{"d_model": 320, "experts_per_token": 8, "moe_layers": [0, 1, 2, 3, 4, 5, 6, 7, 8, 9, 10], "n_empty_slots": 32, "normalize_top_k": true, "routed_scale": 2.5, "router_bias": true, "norm": "rmsnorm", "optimizer": "muon", "beta1": 0.95, "seq_len": 512, "steps": 3960, "dataset": "wikipedia_en"}
Below are experts of layer 5 (counted from 0) of a mixture-of-experts language model. Rows are named router (the router's row for the expert), gate (a neuron's input weights, with its number), up (a neuron's input weights, with its number) and show model dimensions 64-127. Each number is 128 + 32 x the weight over its row's rms, rounded and kept within 0 to 255. Numbers have three digits each.
Before each expert's rows: "gets" lists some tokens that make up at least twice as much of what it gets as of all text. This comes from a sample of Wikipedia text that the model never trained on. Tokens count by the router's weight.

# expert 25
gets: " the", "–", " 0", "|", ";", " /"
router:148104119158186147117126117154153094076122108190115136137184133016110088095074170080134089105105112111174137136162087154123149118147170207172103083122116092167125152140087121106118100099080177
gate0:166090127199130127089089114159178089139157082146092122127116118088138157107087141127156149143114164130189102140077184129088155112056152145149097110131128140156100159136139146106088111168124149
up0:069071101136230121086151081158170065178108128144124100141122158071161134100108122119117149121084120116222167091132164125067177168084152146119103073107122134155135129181090196103114117129122109
gate1:132092097168185191077185161162151158126122124171176148136135140086093080160153114160131109140144110156128134129122140166146133083108166186155094134122146107154077147116047082126097094101106117
up1:175124144148107122081126114118155049121098118127158099144126076191159152140146163105184115173127190153109129139113121095079110105139100127073133123133125126047141074090106115108173114167095120
gate2:134134131166152134158097123160158124184162136159105140127119105109135124128105137081112132087133099110148115121086128124097155142123115165168072103094083141152129147140135118166144136102022148
up2:135113165127097122073109182147172124117133094184156092114156124122167123169142168090139059120123119135129122092175139161105136134109117181135174122163149155116090080177127045113187177122059082
gate3:119076117123150144061185125150154059159124126146176133125123104068101112120115124136161145180099160129180179142180152131067145138120175146134133145147116072084140105134134137094102128100092108
up3:051134148060041065151040142121170128078068140128138199179175095181129091126129114133111141100173185178147102122102089131164134069106099108141182065105107159170148141156184135101166100134117162
gate4:104118150118180112135207168152158101109145115116060095149155127136136014120105135043123133139174127159167080120117160120094157118143102175113129138115126103194133197130090134135190096068119094
up4:120153170128055080141045092102113145107129156155182164144099132136161143116148110142132065119141169064113143125059152093183122158153195080099180146126154081085110089070162161136078165142111150
gate5:142083159059124140112138162164148118130097090203079083189126141088155150135130168135198125136126115112143138122203116121205156080117118083175072147091138125095128130162157120169109105151193129
up5:181146143126093071156204158121156213113108155120102065144089156162093119094117171138102094109146146105060147088093122192119110181095133153139186106154196149148119057125135151154136124116065127
gate6:114116139097169122138186084133129142110208154169146114102126128116173133157116132131123068136133152160115199119143122103138138083107203172142177075162129139128142108145108151139134047140077181
up6:161128152110041137111116161142088152141106142072127117098092127116071162110186120110125141131177110099112092122126143132143136076072129084127137179070107139173115132171159115121127146127141126
gate7:162169136165068145070060111163131143155149114167135123127106138123112089106102089034081138100115107148110128123122103113133093144165124187108120083133172111153071116148129125144111109151062161
up7:199169138190177133177135145150124109153127118071129089165120115125132176161137085137118098127094138087147174049186150052132178187113119111132114094187151126158109166166114163114105083151108114
gate8:142170146153194147127100137181142076133132084158179069134123059099121131122104170102187139120130079106129129157135155123107131084217120185153162139106118127128181172092138148177059106112077112
up8:194124124152150157124110137159111070043104130154146162154088081222109132140153141123153170174117055176159104166199156135106088066109127130167114148057117169171106134142091123143127144137138092
gate9:181174098141173096093128189061145165113084140146140102087190120100169150143155160161118108085072100112167138096080125117177147102152056151161022095149166131150111180153119075154127053086069133
up9:176118131118140168070111093119132104133127101143088118073149108128136089066116121127151106132092117121173110080064149131141166123148095147192104136138180147149056189131124120115143129124122139
gate10:148080104119143150103144134153084118101152145172072085126111159092052152122103131071117122096119151117164135181130058137110062123156117094115097102135130103137104188120128122090068130083087150
up10:126163100184143128141168163200125124127106103152162131161100184138169088167114135110102083101124178104164139126152127145111159147145086156129142158140109101075075129146097110118195079126157091
gate11:170142160089199146121114154119120120112137141169172191089085194134099086136087103105107143148179187119166102074119128188150195080096083214158140126104092095110160155095145158085183082128107134
up11:064111086164072161095181118126076149099099153086109115134089053139177155141170113199159144196167142162088155172149127154156092156140143116077111108161149131124138114096147102174107116122138104
gate12:133147069162113137127169187079177156146121075137144110113126127096164095142130117067148101087115093070143164173093138202158127169077192184179106153137137101148102081092108111180158112110140166
up12:161219161167161134128117151120097154120088124137162150117102147106174107078115130150074154133107106123090177167126105183083145133172123115144122137154136055190102087148147073164125103195120162
gate13:120106133177148153126113088131152098116112160171157152129184090046086093111166105096154133132153124109158152126106106121123120151069160135094147121075166098159150098113166073124193115121116129
up13:086115128176147141145122104069170095100119111213147144117194095078132072130132132101165133100145132106074118131114136162134178143127179136118141158169140099157143093125161060132190083163065130
gate14:185114126175107125197078145118181126147090104116201122148190049103163096103117175098113146039136054135192077132120116141124115107144137143123097135106123134118132098126095154122153102155139067
up14:163115095189169157136089111114164082127123120112072140131115077191116143158103094123071105075114099120090146127171107115219116089145137129090174104124124150105149208158110133208117131129098181
gate15:094166124127154091106167116145136083050152152113021166099091143092076135083146169115142124153164137122106144079106150117134094116112105138197134134062119145196109119136134145070116124121137161
up15:147156157112147182099161125159109133151169204145086087157138108208116086094082180114141139124143090152127124155148147161171130079166123157080089181124103144107171086130101163148123137154136167
gate16:133129092104171133150082141149109151168100130088112084145151131119111059103093146095140130110136139065167128123141135128169064141088140159168104128137079092152149142101160172134097082139155154
up16:139157102077109106118103119129093166105174166103182085116098156135103098140116128090173126109173163113111130124129138140133142140060118111135110107137131168128165116070103104100130101164125129
gate17:077112108111141126108110112143121168172185129185095129042107145132118106158149150146157088080105136122181181136139171177094162127100096155171159137121186059167133159119117079104148134114092080
up17:134106118136134134120103113131101150110097092106137106115096169199136156171105148106087144110116107174121098067103112125109121180182141115163198102137034153167139110105102129132132146102133097
gate18:157170162167080104097164103160121152106091106129164082164166079093123146098149175147120205119087107129171138105096106026104158086166161190119073063107142128113121174090136146163045105097143141
up18:130160156117184173128123121143147087109098084140113152102099075063120168070158202150126095097144117076123159104094117103144096155131159100137123166107120139131111182131127111103147112118110154
gate19:076069144171128136141075137189094154128132102161072134155098182089145126110128106088127067085110114111091129086096088132095138100079142176138181170146126119160127133089125153177083118171146147
up19:072103111139121084189130094132143094090116088093129095137131102135106159153119188131114153156105105140170080115113220132213134171120104113140139093064128117150158137142080095162185140191092155
gate20:165150096089180136114139181154195173130149093108155111110138124049097082126126190089162109108089140114183123132188134129150198166104171078095133126152140101108141109106118124103037092144102150
up20:104149098197192112162084098144133123123126161114117112142082147160114107134116108148082112159121130120125159145118118114114146085157110197158057060101097089127106171129146141141181164156104146
gate21:189080101161124109133144116170120163099140152105114130195179062123131090074191166130112169133125110098152115101164109135136169190141086141099073136136170112154106118088144141104156145080151151
up21:075084135125104142099107134145123143116122148092103091170132126108067166172048118072175128141117081081121152116128129112157117121131138094138125087140175099113185113132141149173078116140161112
gate22:136157192138147126112143124154104095084139098103090095065114128135123126095144132115074124131173157121176108174164139163126095129124071167102140118113120179104089087120121041104140110142128097
up22:076095105088110129102191189073138174177132108104098128109096123161139116201112080118095133070099137122170123123125140198093092215108190147108105135049112149162147097141111112135110132061136150
gate23:143089170131176123085174133105125128127134130153056069159184112120112110181110169115151084135128146102126182121103154114122109148143117160116093104136159101146130129144080109092120105146075163
up23:139129145092074095108146159130176177140127157095096134127138111093128074160120102143138186103100121137172121162132122152136092135022108075162097098195100106155117094103164181181143180085155045
gate24:116138109123134091105119127094127079110115104122136135120079103087069117105045112133108152119091115146130161101194114146077167124098095111086096127190129154169105141160130189120114099124136132
up24:116164091121094117115104156109127147135116093151135129104129099118143127127111134148124167124168141111107108205171116084146109089197109118132112159135152123134052152094043088101180107112146092
gate25:109085154152122140118118064153140137054131129160121176170140113138166097095122145112168118166121128104094164096106125100134085119129142074166108175125124114117113131091120098147069132116091138
up25:155124206114075133190080145151184149117089103099092144127155136088102110096107170104220087143165127111134117099174125148052087137032118128183167135136114127138119167153094103128114128118080126
gate26:128138114122097112160115106191134211118092116091134105150156140147095118112131174141149120119151119127076119122131129109079097081117122117108139102128136136109089128131128132075084141089142145
up26:143138079121174136125097135118121129099165166135122136066193091157185073117095105118149106134076147094103133119129110084097093099148125128183230108118113147165130134117063116129067128107126115
gate27:127117088117090159098149103122149111139139163202136141112169117108124113089124145071122150124170141109146116095178118147120141102119146106131109154055129124147120197124124171104114100044098148
up27:126079125141069143088097120089186142163146108150117108094148112168094063147093100119120119179084152116183081162096099149154114162177115149143093153118124088128099136198126158091060139119093131
gate28:134148118167149103160119114131146155093131160212034167086188136097112115178086171118115139168177116088097119129121146155115105139199178111125083086090154098115145167092102127088140114058074117
up28:175113178163176159061152141127129079151124093083158140117106171163137140157118124168145185146129126119216200114035119161181144061095104144148134151132207133109161178158135134103129129167170102
gate29:196120178086121154142120114167147131125080146161164132124181121028158148139159158085151108107128135111080175095097143125134113119109157092135070127183140186097126153140123112090112107140149165
up29:180119126142142116118130105103182120118108122112103132098147150137080113170175130057081154165102139198170098151076102093091163177170154138082107135137118086134200110092099171135119140151097116
gate30:118110138172133133059130127161181131129110134184111159124147112103111151178141185097119117138126125105157088182172090107125083106086246101134125133143115080135131164141149104106107085103109178
up30:162125063171178100115114130168150145144135126092057141179077206110131102153076140099185110138154179183171115187168109174143094183116138135126072128136115116220170180129079106043149125152159130
gate31:134122054124134148157141131104148154108059133145078115099187138145115137162083122120137078129116158124140147129102171165091204167145127112076118107096107133141131154120156130099128141110197115
up31:155096108165146119182102138140111142065110132168078078083230151137161122156149131117163071148139147098161088108102160134095163141142131128085118113103142120146144180133138167115057117138205145
gate32:133098149130146087180076096116114102073110167152137127101163075089097147135121129073150063104130109125049210073158190177167128098135098162180149108079107066142162118144113127140179091144118099
up32:138162096142063185132106153139186111139195064141090181121060163183107100159145112153121110127121154131126023107086122098159114070097103097088095115171138169112096168057118091151132160112107130
gate33:135130081161140131145108147108142082102120072113086068149142124138113037118115133103102144132103080112156159167111169109057164106196179138120126101158054123137140127134060111108132174106124122
up33:124134129144122148069189134126164079150134146143087072162124186114156149129103157148112179097110150144181097182060083121109122118159151128120076135162152157140143149151117177157125170055175133
gate34:195083124153171154114109133091095120125114130125139121132123100080107091132079168117098068142152147097166104133133131116100100137115169174083112099166134142115099085126134131151159058137121160
up34:144139091110121075114135113147150145187100129132088119133149080205074123117145126133135169115152088140113138176109143121082081166122163098182046144150146101172105144084152152163165119123125069
gate35:130075164147130127143141043113115038096168077131118103107183111063142120105138147121146122094112155106178129070131114134170114103116170150174136139081135137085094139112155160138149139132109184
up35:114151166120090141175085121188131135110207145126122144192166092170078090099087112065071125139157093108126108102210122120136130128096132106165101112128097150125103102130124135141110144081088065
gate36:177120081127160139175096107124069066102163130154123130116104111081143101121146172144140123129111082145134096128138071158109188104133111121133123130193123096155079109106129141105139126145106125
up36:140115101163152147182126118126135097112146087180078129108102094130161153137132178074148107137144096139173181193135117125153147144136119155180114082099119083176102148144087143056100132142117201
gate37:125131078162195131133035148141164130113057172119130172113182125084106164190109135098122139140125079155203153131171239163113175162163158152132063060102136139131137132075108161152161130109097162
up37:136118170124173147174124134117061116106140171139105188081154129118163150141233196129144171127180119153075122079096152091106120137139135073111076176115103126116091050145073169182090101115125140
gate38:135082053111136155126082161178138179126130150154133123077122140129159136122115155080096099132115173073158100127146071140156148131161149157100094126141100094162196084152104167156122121113118118
up38:120048100111138153065176187113127148114164108108119127111145157130058148166113120077152147161155135106084145095170121166099122104201108108118120157161094127085132184137229160153166136132116107
gate39:163169130102170167085083118089143111082118135132069201081085093123115163116081160164129078125115078139112145108087094128179175116103102112153135164108134158172095128139088091130103161137088108
up39:111155104120117121100171117108202156121124090130202143069174133067160135024162113182130145111102126091088091121101141120172112125156172138127144125119110171123048089184150091100140133146138135
gate40:140124071122171175114129139104097087110145106147137105113125159105118124085092150090101119116118157136123147121157100172150185141196109202153105067049164158136157101179177138160146106079102179
up40:101127087154177130090146163085093144092172055153128130146100145079062128099109107084153152168119152085155125163103069113120114120197146173160111104086199108146128085213101127136142142103136134
gate41:149108092195133103163107102150131102049144088138128156049134149089170081136145148060181134089083094124088121107149150135091123129126147132140135130163072096087106161139143118084143113068134113
up41:098139095156167088164088130131132083178187110089161040145215156113066136142137087122109141131112079139137074055166118091156113076120160153090060196183136101121135160144137178132142129091152115
gate42:153115126117095137132141107166165119077160139108120093129115119053124133138073180115162093145186112098138164103159077114139154167188134137154111108125150084198098111129093185107084119121125139
up42:113149147128120082141145096143150116118142122151124137138196172103183151178130118203107137120134087131222149155170139113157115105148117126187095088166146123121096156132120104130150089139060119
gate43:151089174160142145086145169188142193168133098169158124148174126081149098169105112193130088158080052121134106170107095128176056140129121154150124097187134077149105160122072121138093090127141174
up43:107076119108113134132150144150142198112136118153137125049150169129170118142166167166149187126157179158123114094174082059116121165072117136128138114125164133162199103116101106111191102124109136
gate44:070105114158158144123143103135117095107086114155170118157150154069104126085124120119077159124093100176127176127117084072133111176174144182141158033114167105134158117171086159152144112106126161
up44:165130118105097066184109160119171178113115152127123116134123150174144120143134126169132106155161119129166064141105132131089108192131083038169045147153147089148110107163164156130126161090150070
gate45:128109066148170149152148130125089108135170064180096140178153075047155158111103175120115078135114163156129136168165175154123139113115174193131059125087056130139134158163100142129096102103111176
up45:101151178094134099137188177058137210055104136095081136104124104164063084152126162113171144134171114119158107113154133129162169147050151171141158119082134112040159141097122136178157197136191091
gate46:105095126164154149156161135094080114115187147087170126102109148132108125113145136093058075123082140100096107173149114103126146105101209133106135117115106161175144159105121084128113088196135126
up46:138071121141100091047088147128098118133099159161120145080058131162065120136081128171145129166096131128185153025169084117121113116116128112132117124093085044049120153122114127149138118189155143
gate47:086087136094142164116137142115155115121157058141106153111140080119161088138062106160150123081080138134140149067103131120127150160104071123144063087137105116086122160163108140155149143126105151
up47:081141138110180132177108150119167085145147078134162101151123136151161106153220181079101089151117108142085153154129134142119114138175142109206085119094165134197160164163071101104130146161117144
gate48:141076093098093110096085114121091107107077126121071168128130132052159120136117146111100163111080106156177155151122145115141126161138156145085132070086110131124144166152133048128141076147131163
up48:141130167100125139154099142127094118148050129129131155091176087141111158131105132155158137162141159137154115102155135121166214185137122089151136140142125122163136135071104102167124168138135190